Weights of a small mixture-of-experts language model, trained from scratch on English Wikipedia.
Size: width 384, vocabulary 50257.
Experts: 64 SwiGLU neurons an expert, 2 picks a token, a softmax router.
Training: a variant of Muon for the experts, 557M tokens, 5276 steps.
Below are experts of layer 3 (counted from 0) of a mixture-of-experts language model. Rows are named router (the router's row for the expert) and show model dimensions 192-287. Each number is 200 + 30 x the weight over its row's rms, rounded and kept within 0 to 999.
Before each expert's rows: "mostly gets" lists some tokens that are sent to it at least half of the time. This comes from a sample of Wikipedia text that the model never trained on.

# expert 34
mostly gets: " G", " P", " M", " c", " Z", " g"
router,196,219,180,169,152,206,239,211,252,138,226,182,190,220,167,233,122,197,162,237,235,153,209,223,246,173,197,220,187,193,146,215,133,221,165,241,212,229,176,227,193,221,206,217,230,200,149,206,219,253,223,211,205,177,188,180,215,212,214,173,185,182,203,181,198,182,208,247,183,166,175,254,230,170,168,211,204,212,214,251,167,217,224,266,201,201,181,149,195,203,209,196,235,232,221,175

# expert 68
mostly gets: " League", " School", " Cup", " Division", " College", " Church"
router,195,193,166,189,187,222,172,213,196,214,213,181,183,226,210,253,147,163,280,182,177,141,203,189,230,179,207,270,209,141,180,175,141,199,209,228,220,238,245,214,169,231,220,199,176,191,205,190,232,258,187,209,167,197,150,212,234,239,227,194,168,222,192,231,208,197,217,209,199,224,263,259,195,199,184,240,170,254,232,134,149,240,201,180,160,235,197,221,220,180,197,204,228,148,155,136

# expert 45
mostly gets: " Occupation:", " Among", "==Career==", " (disambiguation)", "==Biography==", "==History=="
router,214,272,191,183,246,220,202,177,202,201,194,138,263,221,159,252,233,190,242,186,180,156,191,194,192,244,219,213,218,243,205,186,207,201,183,262,231,188,213,226,171,154,168,207,218,195,152,181,204,180,220,174,236,197,187,224,231,201,191,182,163,208,194,210,258,241,197,164,255,239,192,202,239,236,163,220,229,193,181,196,236,204,156,199,232,259,182,200,177,139,181,258,196,194,168,215

# expert 8
mostly gets: " =", "|---|---|---|---|---|---|", " (aged", "|---|---|---|---|---|", " Clade:", "|---|---|---|---|"
router,190,245,150,213,171,144,168,169,129,248,193,173,222,169,207,247,221,214,242,192,170,204,185,206,227,225,199,157,246,234,247,203,193,226,167,170,218,184,154,203,180,178,221,202,170,234,162,184,154,200,212,188,225,177,117,246,264,139,228,184,202,184,141,174,199,232,185,176,223,245,176,211,193,215,251,180,224,181,258,213,182,220,211,251,187,207,186,176,165,182,193,208,188,250,201,184

# expert 63
mostly gets: "ó", "op", "theta", "ingham", "worth", "borough"
router,215,216,183,212,222,158,228,152,200,127,216,191,214,187,232,208,226,184,192,211,194,200,168,163,164,213,249,214,266,166,143,189,215,236,133,209,228,205,206,219,253,148,206,224,172,196,163,204,136,213,233,233,214,208,144,216,193,158,230,214,185,218,191,216,171,168,166,202,269,214,164,163,159,207,211,136,167,147,152,209,228,226,237,212,205,131,204,213,193,210,192,195,160,151,147,229

# expert 72
mostly gets: " service", " ship", " Force", " fire", " Squadron", " services"
router,151,174,200,199,210,187,207,172,216,239,192,169,193,225,210,197,214,189,192,222,222,216,197,114,171,189,176,219,211,189,275,234,215,151,197,176,245,181,183,160,187,163,193,188,218,223,238,171,186,162,159,156,225,222,207,171,195,253,241,222,177,196,177,209,219,150,218,126,174,207,199,272,229,181,232,180,223,185,181,149,229,200,251,194,199,176,186,145,234,193,179,196,230,168,186,200

# expert 33
mostly gets: " U.S.", " American", " French", " English", " local", " British"
router,228,224,214,196,195,189,226,170,197,171,250,167,163,173,141,207,243,200,130,212,174,211,189,216,171,177,252,218,214,197,228,176,229,160,190,223,203,195,166,185,212,191,212,210,165,164,206,252,227,213,174,219,218,231,198,234,190,238,190,177,240,179,242,231,266,154,186,203,158,211,134,253,213,199,223,173,218,243,196,203,172,133,215,169,203,220,182,183,189,243,118,199,215,166,222,196

# expert 1
mostly gets: " From", " Of", "From", " Between", " from", " of"
router,181,131,169,226,238,195,210,196,189,178,241,191,166,208,212,152,202,209,187,180,258,248,204,222,234,227,196,201,194,192,219,177,190,168,201,206,257,253,249,213,232,182,175,186,242,281,183,179,163,206,219,197,202,225,200,170,192,225,198,226,231,168,211,216,168,240,132,196,181,174,168,207,153,194,209,154,275,137,218,232,181,182,242,208,187,183,223,159,241,229,202,208,204,241,275,212

# expert 10
mostly gets: " m", " d", " t", " f", " p", " r"
router,243,185,251,207,204,190,194,188,185,196,231,214,207,192,184,218,262,210,250,225,180,180,200,210,248,203,216,202,181,252,202,188,196,196,203,204,237,153,230,190,159,200,206,158,172,209,227,252,161,253,182,225,261,192,190,217,174,224,155,245,224,171,146,176,197,195,203,216,250,225,181,222,202,188,202,217,198,178,151,169,152,194,216,194,178,226,192,268,214,138,244,206,175,197,177,223

# expert 39
mostly gets: " www.", " Species:", "Mc", " †", " GF"
router,226,246,205,173,204,186,235,186,170,255,175,218,238,164,208,228,191,182,219,196,131,191,162,214,219,172,198,206,243,173,165,232,222,209,271,187,256,202,236,200,200,188,241,229,189,162,233,244,247,209,216,154,263,207,185,175,181,263,192,239,175,211,160,207,240,178,201,215,230,252,218,207,186,184,233,195,240,209,194,209,175,156,245,222,232,200,169,197,229,200,245,223,143,177,157,268

# expert 49
mostly gets: "The", " The", " \"The", " \"the", " (The", " (the"
router,221,211,230,131,262,194,241,194,213,147,205,177,251,179,207,244,188,186,180,196,155,246,202,184,220,206,207,242,150,214,199,210,179,165,189,215,239,244,160,151,242,186,217,201,206,236,199,239,199,254,200,159,204,208,219,219,215,194,208,224,223,192,110,234,238,111,179,203,154,185,189,212,189,211,201,250,232,171,253,255,185,182,208,183,270,146,239,148,189,225,206,205,195,195,200,250

# expert 58
mostly gets: " 2017,", " 2019,", " 2013,", " season,", " time,", " However,"
router,213,129,242,164,206,184,218,206,221,218,187,134,190,202,222,230,160,159,150,236,177,197,136,179,180,192,205,161,202,242,151,227,240,166,228,227,177,228,201,207,268,197,230,196,197,161,202,224,231,181,205,234,207,218,177,184,167,184,213,187,182,258,215,225,204,151,219,150,193,245,209,250,175,202,209,208,189,195,214,208,153,192,203,189,171,201,227,213,206,206,210,273,227,236,202,199

# expert 0
mostly gets: " is", " was", " are", " became", " were", "\n\n"
router,193,216,170,212,176,175,176,201,182,166,152,160,189,174,230,198,204,251,206,227,227,219,228,215,136,176,208,185,214,161,202,191,240,200,198,242,171,133,183,187,242,166,192,177,240,222,210,222,225,203,228,225,193,162,168,190,262,235,179,215,238,226,174,199,155,191,219,209,176,207,234,172,195,143,226,149,195,173,226,207,156,238,216,195,161,222,229,224,165,266,248,246,200,215,175,167

# expert 32
mostly gets: " with", " against", " With", " including", " (with", " vs."
router,203,212,171,220,208,198,150,219,204,254,232,170,233,252,194,199,226,195,204,231,204,195,220,203,235,181,172,174,167,108,218,212,199,158,192,255,193,245,191,215,172,251,161,196,210,177,209,189,238,189,166,195,226,200,169,204,238,168,214,183,211,193,142,263,137,218,204,184,169,209,223,163,208,205,219,206,172,185,168,212,190,154,208,239,165,171,171,241,160,251,125,186,231,201,268,177

# expert 6
mostly gets: " right", " sp", " Sp", " cl", " us", " fl"
router,116,207,188,207,189,202,233,195,157,238,162,219,183,170,203,207,203,206,193,202,177,183,193,150,187,264,218,245,205,217,231,175,236,181,207,191,245,215,189,179,199,208,244,246,191,237,151,212,214,165,199,205,192,209,175,231,176,157,214,183,178,189,176,209,187,214,230,184,206,181,200,155,137,176,187,151,168,256,252,171,200,207,207,234,169,193,220,200,208,184,148,220,230,206,243,183

# expert 24
mostly gets: "s,", "es,", ",", "o,", "el,", "ic,"
router,250,168,167,155,186,188,133,247,262,168,251,182,159,176,192,185,180,226,199,187,227,202,180,249,201,223,248,147,140,237,199,204,231,177,196,221,256,212,218,165,233,212,245,203,236,213,221,229,206,196,136,146,164,189,193,208,218,227,173,193,214,197,201,210,178,239,174,215,202,239,226,197,239,184,251,179,227,231,192,171,195,210,174,253,203,230,201,173,205,178,190,151,212,168,228,148

# expert 64
mostly gets: " be", " been", " milk", " become", " peace", " war,"
router,248,194,173,201,153,199,180,186,145,238,166,201,224,248,222,182,146,219,237,221,178,203,153,186,198,171,199,162,241,193,168,206,190,198,224,221,202,220,217,160,274,142,142,216,232,226,166,192,161,168,143,178,202,227,202,179,183,209,158,248,247,192,199,177,165,185,189,211,192,211,194,190,254,246,219,189,213,188,241,168,196,208,181,221,236,227,142,212,173,214,229,213,248,236,235,221

# expert 18
mostly gets: " York", " North", " South", " California", " European", " Arizona"
router,191,156,210,201,204,233,128,248,164,171,215,210,244,181,184,175,145,232,157,194,214,226,211,221,200,221,150,210,223,200,228,235,171,245,171,185,162,183,231,268,256,213,219,198,194,183,235,210,194,220,197,184,197,182,242,194,168,177,267,212,196,170,201,231,170,230,182,273,185,152,186,261,175,178,199,210,219,216,182,170,189,154,208,179,198,186,210,198,178,273,203,157,216,187,234,184

# expert 17
mostly gets: " no", " 4", " 1", " 4:", " 5", " 3"
router,181,244,263,151,212,194,179,199,203,206,221,289,238,195,196,160,217,177,178,157,188,199,204,178,201,212,181,258,184,150,231,162,141,240,182,237,226,182,237,149,173,174,201,219,181,131,197,173,168,162,208,235,223,170,169,194,211,210,179,202,198,210,173,266,179,255,196,193,176,178,181,272,249,240,167,175,185,177,202,197,151,208,214,165,251,173,212,195,264,213,231,210,209,186,214,205

# expert 50
mostly gets: " 19", " 21", " 24", " 22", " 27", " 20"
router,202,203,204,216,168,222,231,176,185,149,187,262,195,195,179,144,183,172,219,186,177,237,169,212,226,196,226,215,213,239,204,184,232,161,202,258,196,216,212,161,216,205,230,209,120,173,181,178,144,174,153,177,200,160,184,180,191,172,228,183,211,185,191,203,165,237,174,235,255,227,247,171,199,213,154,205,211,157,160,167,189,198,150,185,175,198,243,206,186,184,207,217,128,175,157,222

# expert 12
mostly gets: " States", " town", " Kingdom", " city", " area", " region"
router,195,189,159,219,168,178,184,157,182,232,188,159,156,182,210,165,249,196,180,217,148,172,211,171,208,208,192,191,240,223,291,169,222,176,217,210,209,177,192,233,196,156,175,201,248,189,196,254,176,199,166,208,224,179,215,179,180,235,186,213,197,269,175,149,113,159,184,167,234,229,156,217,143,172,249,188,200,148,219,191,236,217,162,180,222,226,201,218,194,186,186,208,233,155,239,193

# expert 61
mostly gets: " MPC", "i-", "-l", "-s", "–", "‑"
router,186,191,248,199,194,248,226,206,246,177,201,171,170,188,153,276,203,202,218,170,195,250,247,198,217,202,167,154,205,194,203,189,204,218,167,203,207,194,207,206,157,220,271,191,245,210,220,189,155,224,223,210,166,239,214,180,177,139,204,216,249,224,205,206,224,173,206,209,230,220,201,190,167,163,194,184,178,227,235,254,196,202,248,129,254,180,195,113,200,214,214,194,168,220,234,190

# expert 78
mostly gets: " University", " Australia", " Department", " Institute", " Canada", " Germany"
router,177,150,185,192,230,159,233,187,180,211,214,181,170,157,224,221,239,226,157,162,195,179,216,185,202,177,219,291,158,227,210,169,176,234,195,186,211,233,148,190,166,172,209,207,193,191,185,182,193,137,242,207,232,143,227,216,153,204,214,213,200,269,155,184,188,174,246,151,230,188,191,226,203,214,192,171,216,226,188,257,245,219,162,170,186,270,202,197,201,145,234,190,241,199,239,142

# expert 30
mostly gets: " ISBN", " 978", " Publication"
router,191,219,238,156,232,215,183,210,171,173,224,268,166,170,180,152,222,153,209,213,173,224,195,168,173,269,188,193,219,155,196,213,197,221,218,201,130,249,207,194,221,190,221,213,217,148,166,165,212,216,234,199,150,200,138,223,204,220,200,152,157,187,199,171,165,206,180,224,196,175,136,213,247,229,220,212,177,214,191,221,265,194,190,118,181,197,191,141,190,239,180,151,251,214,176,229

# expert 59
mostly gets: " their", " his", " its", " own", " different", " His"
router,214,201,224,182,174,135,237,202,228,192,177,181,208,228,168,172,186,144,238,228,176,181,163,183,183,227,191,141,151,228,186,229,207,215,219,207,191,196,211,216,181,188,247,170,201,223,208,179,201,190,205,181,217,170,243,225,178,244,222,129,184,149,174,215,212,202,157,216,201,203,230,203,220,242,237,247,193,191,197,241,153,153,160,210,210,192,216,141,192,186,210,189,199,211,182,201

# expert 75
mostly gets: " an", " An", "An", " %", " end", " refer"
router,165,185,200,210,237,232,256,179,269,215,176,172,176,214,180,207,219,174,190,105,164,165,231,169,210,145,193,189,192,199,174,177,218,206,210,198,165,249,210,151,151,207,202,197,199,161,166,218,206,178,179,249,180,170,217,182,235,176,229,234,202,194,172,235,251,227,147,217,180,187,220,162,157,225,199,215,194,167,175,216,171,208,171,166,176,258,210,175,255,212,162,235,235,248,201,230

# expert 20
mostly gets: " a", " A", " \"a", " (A", " (a", " \"A"
router,216,211,216,190,214,151,155,189,144,233,207,161,214,150,250,188,233,263,206,204,228,215,200,202,201,150,240,187,237,222,152,179,194,152,228,194,171,163,176,219,186,164,170,203,230,213,226,191,223,290,246,196,225,216,227,241,204,240,190,183,122,185,248,154,128,156,265,198,209,188,208,256,244,203,192,176,209,220,225,219,198,241,165,213,185,186,208,189,185,211,167,213,153,186,146,228

# expert 7
mostly gets: ")", "),", "\",", "s)", "\";", "1)"
router,219,161,139,199,153,190,218,188,208,166,159,190,216,201,243,208,256,240,176,193,208,185,186,181,193,201,217,188,216,227,223,207,191,188,209,212,243,258,193,182,181,218,226,156,157,171,159,244,153,247,232,218,208,174,163,194,178,185,241,213,200,280,236,177,152,223,223,120,178,189,216,218,146,163,204,194,191,288,165,194,217,230,228,171,215,206,167,148,238,179,222,195,170,95,187,208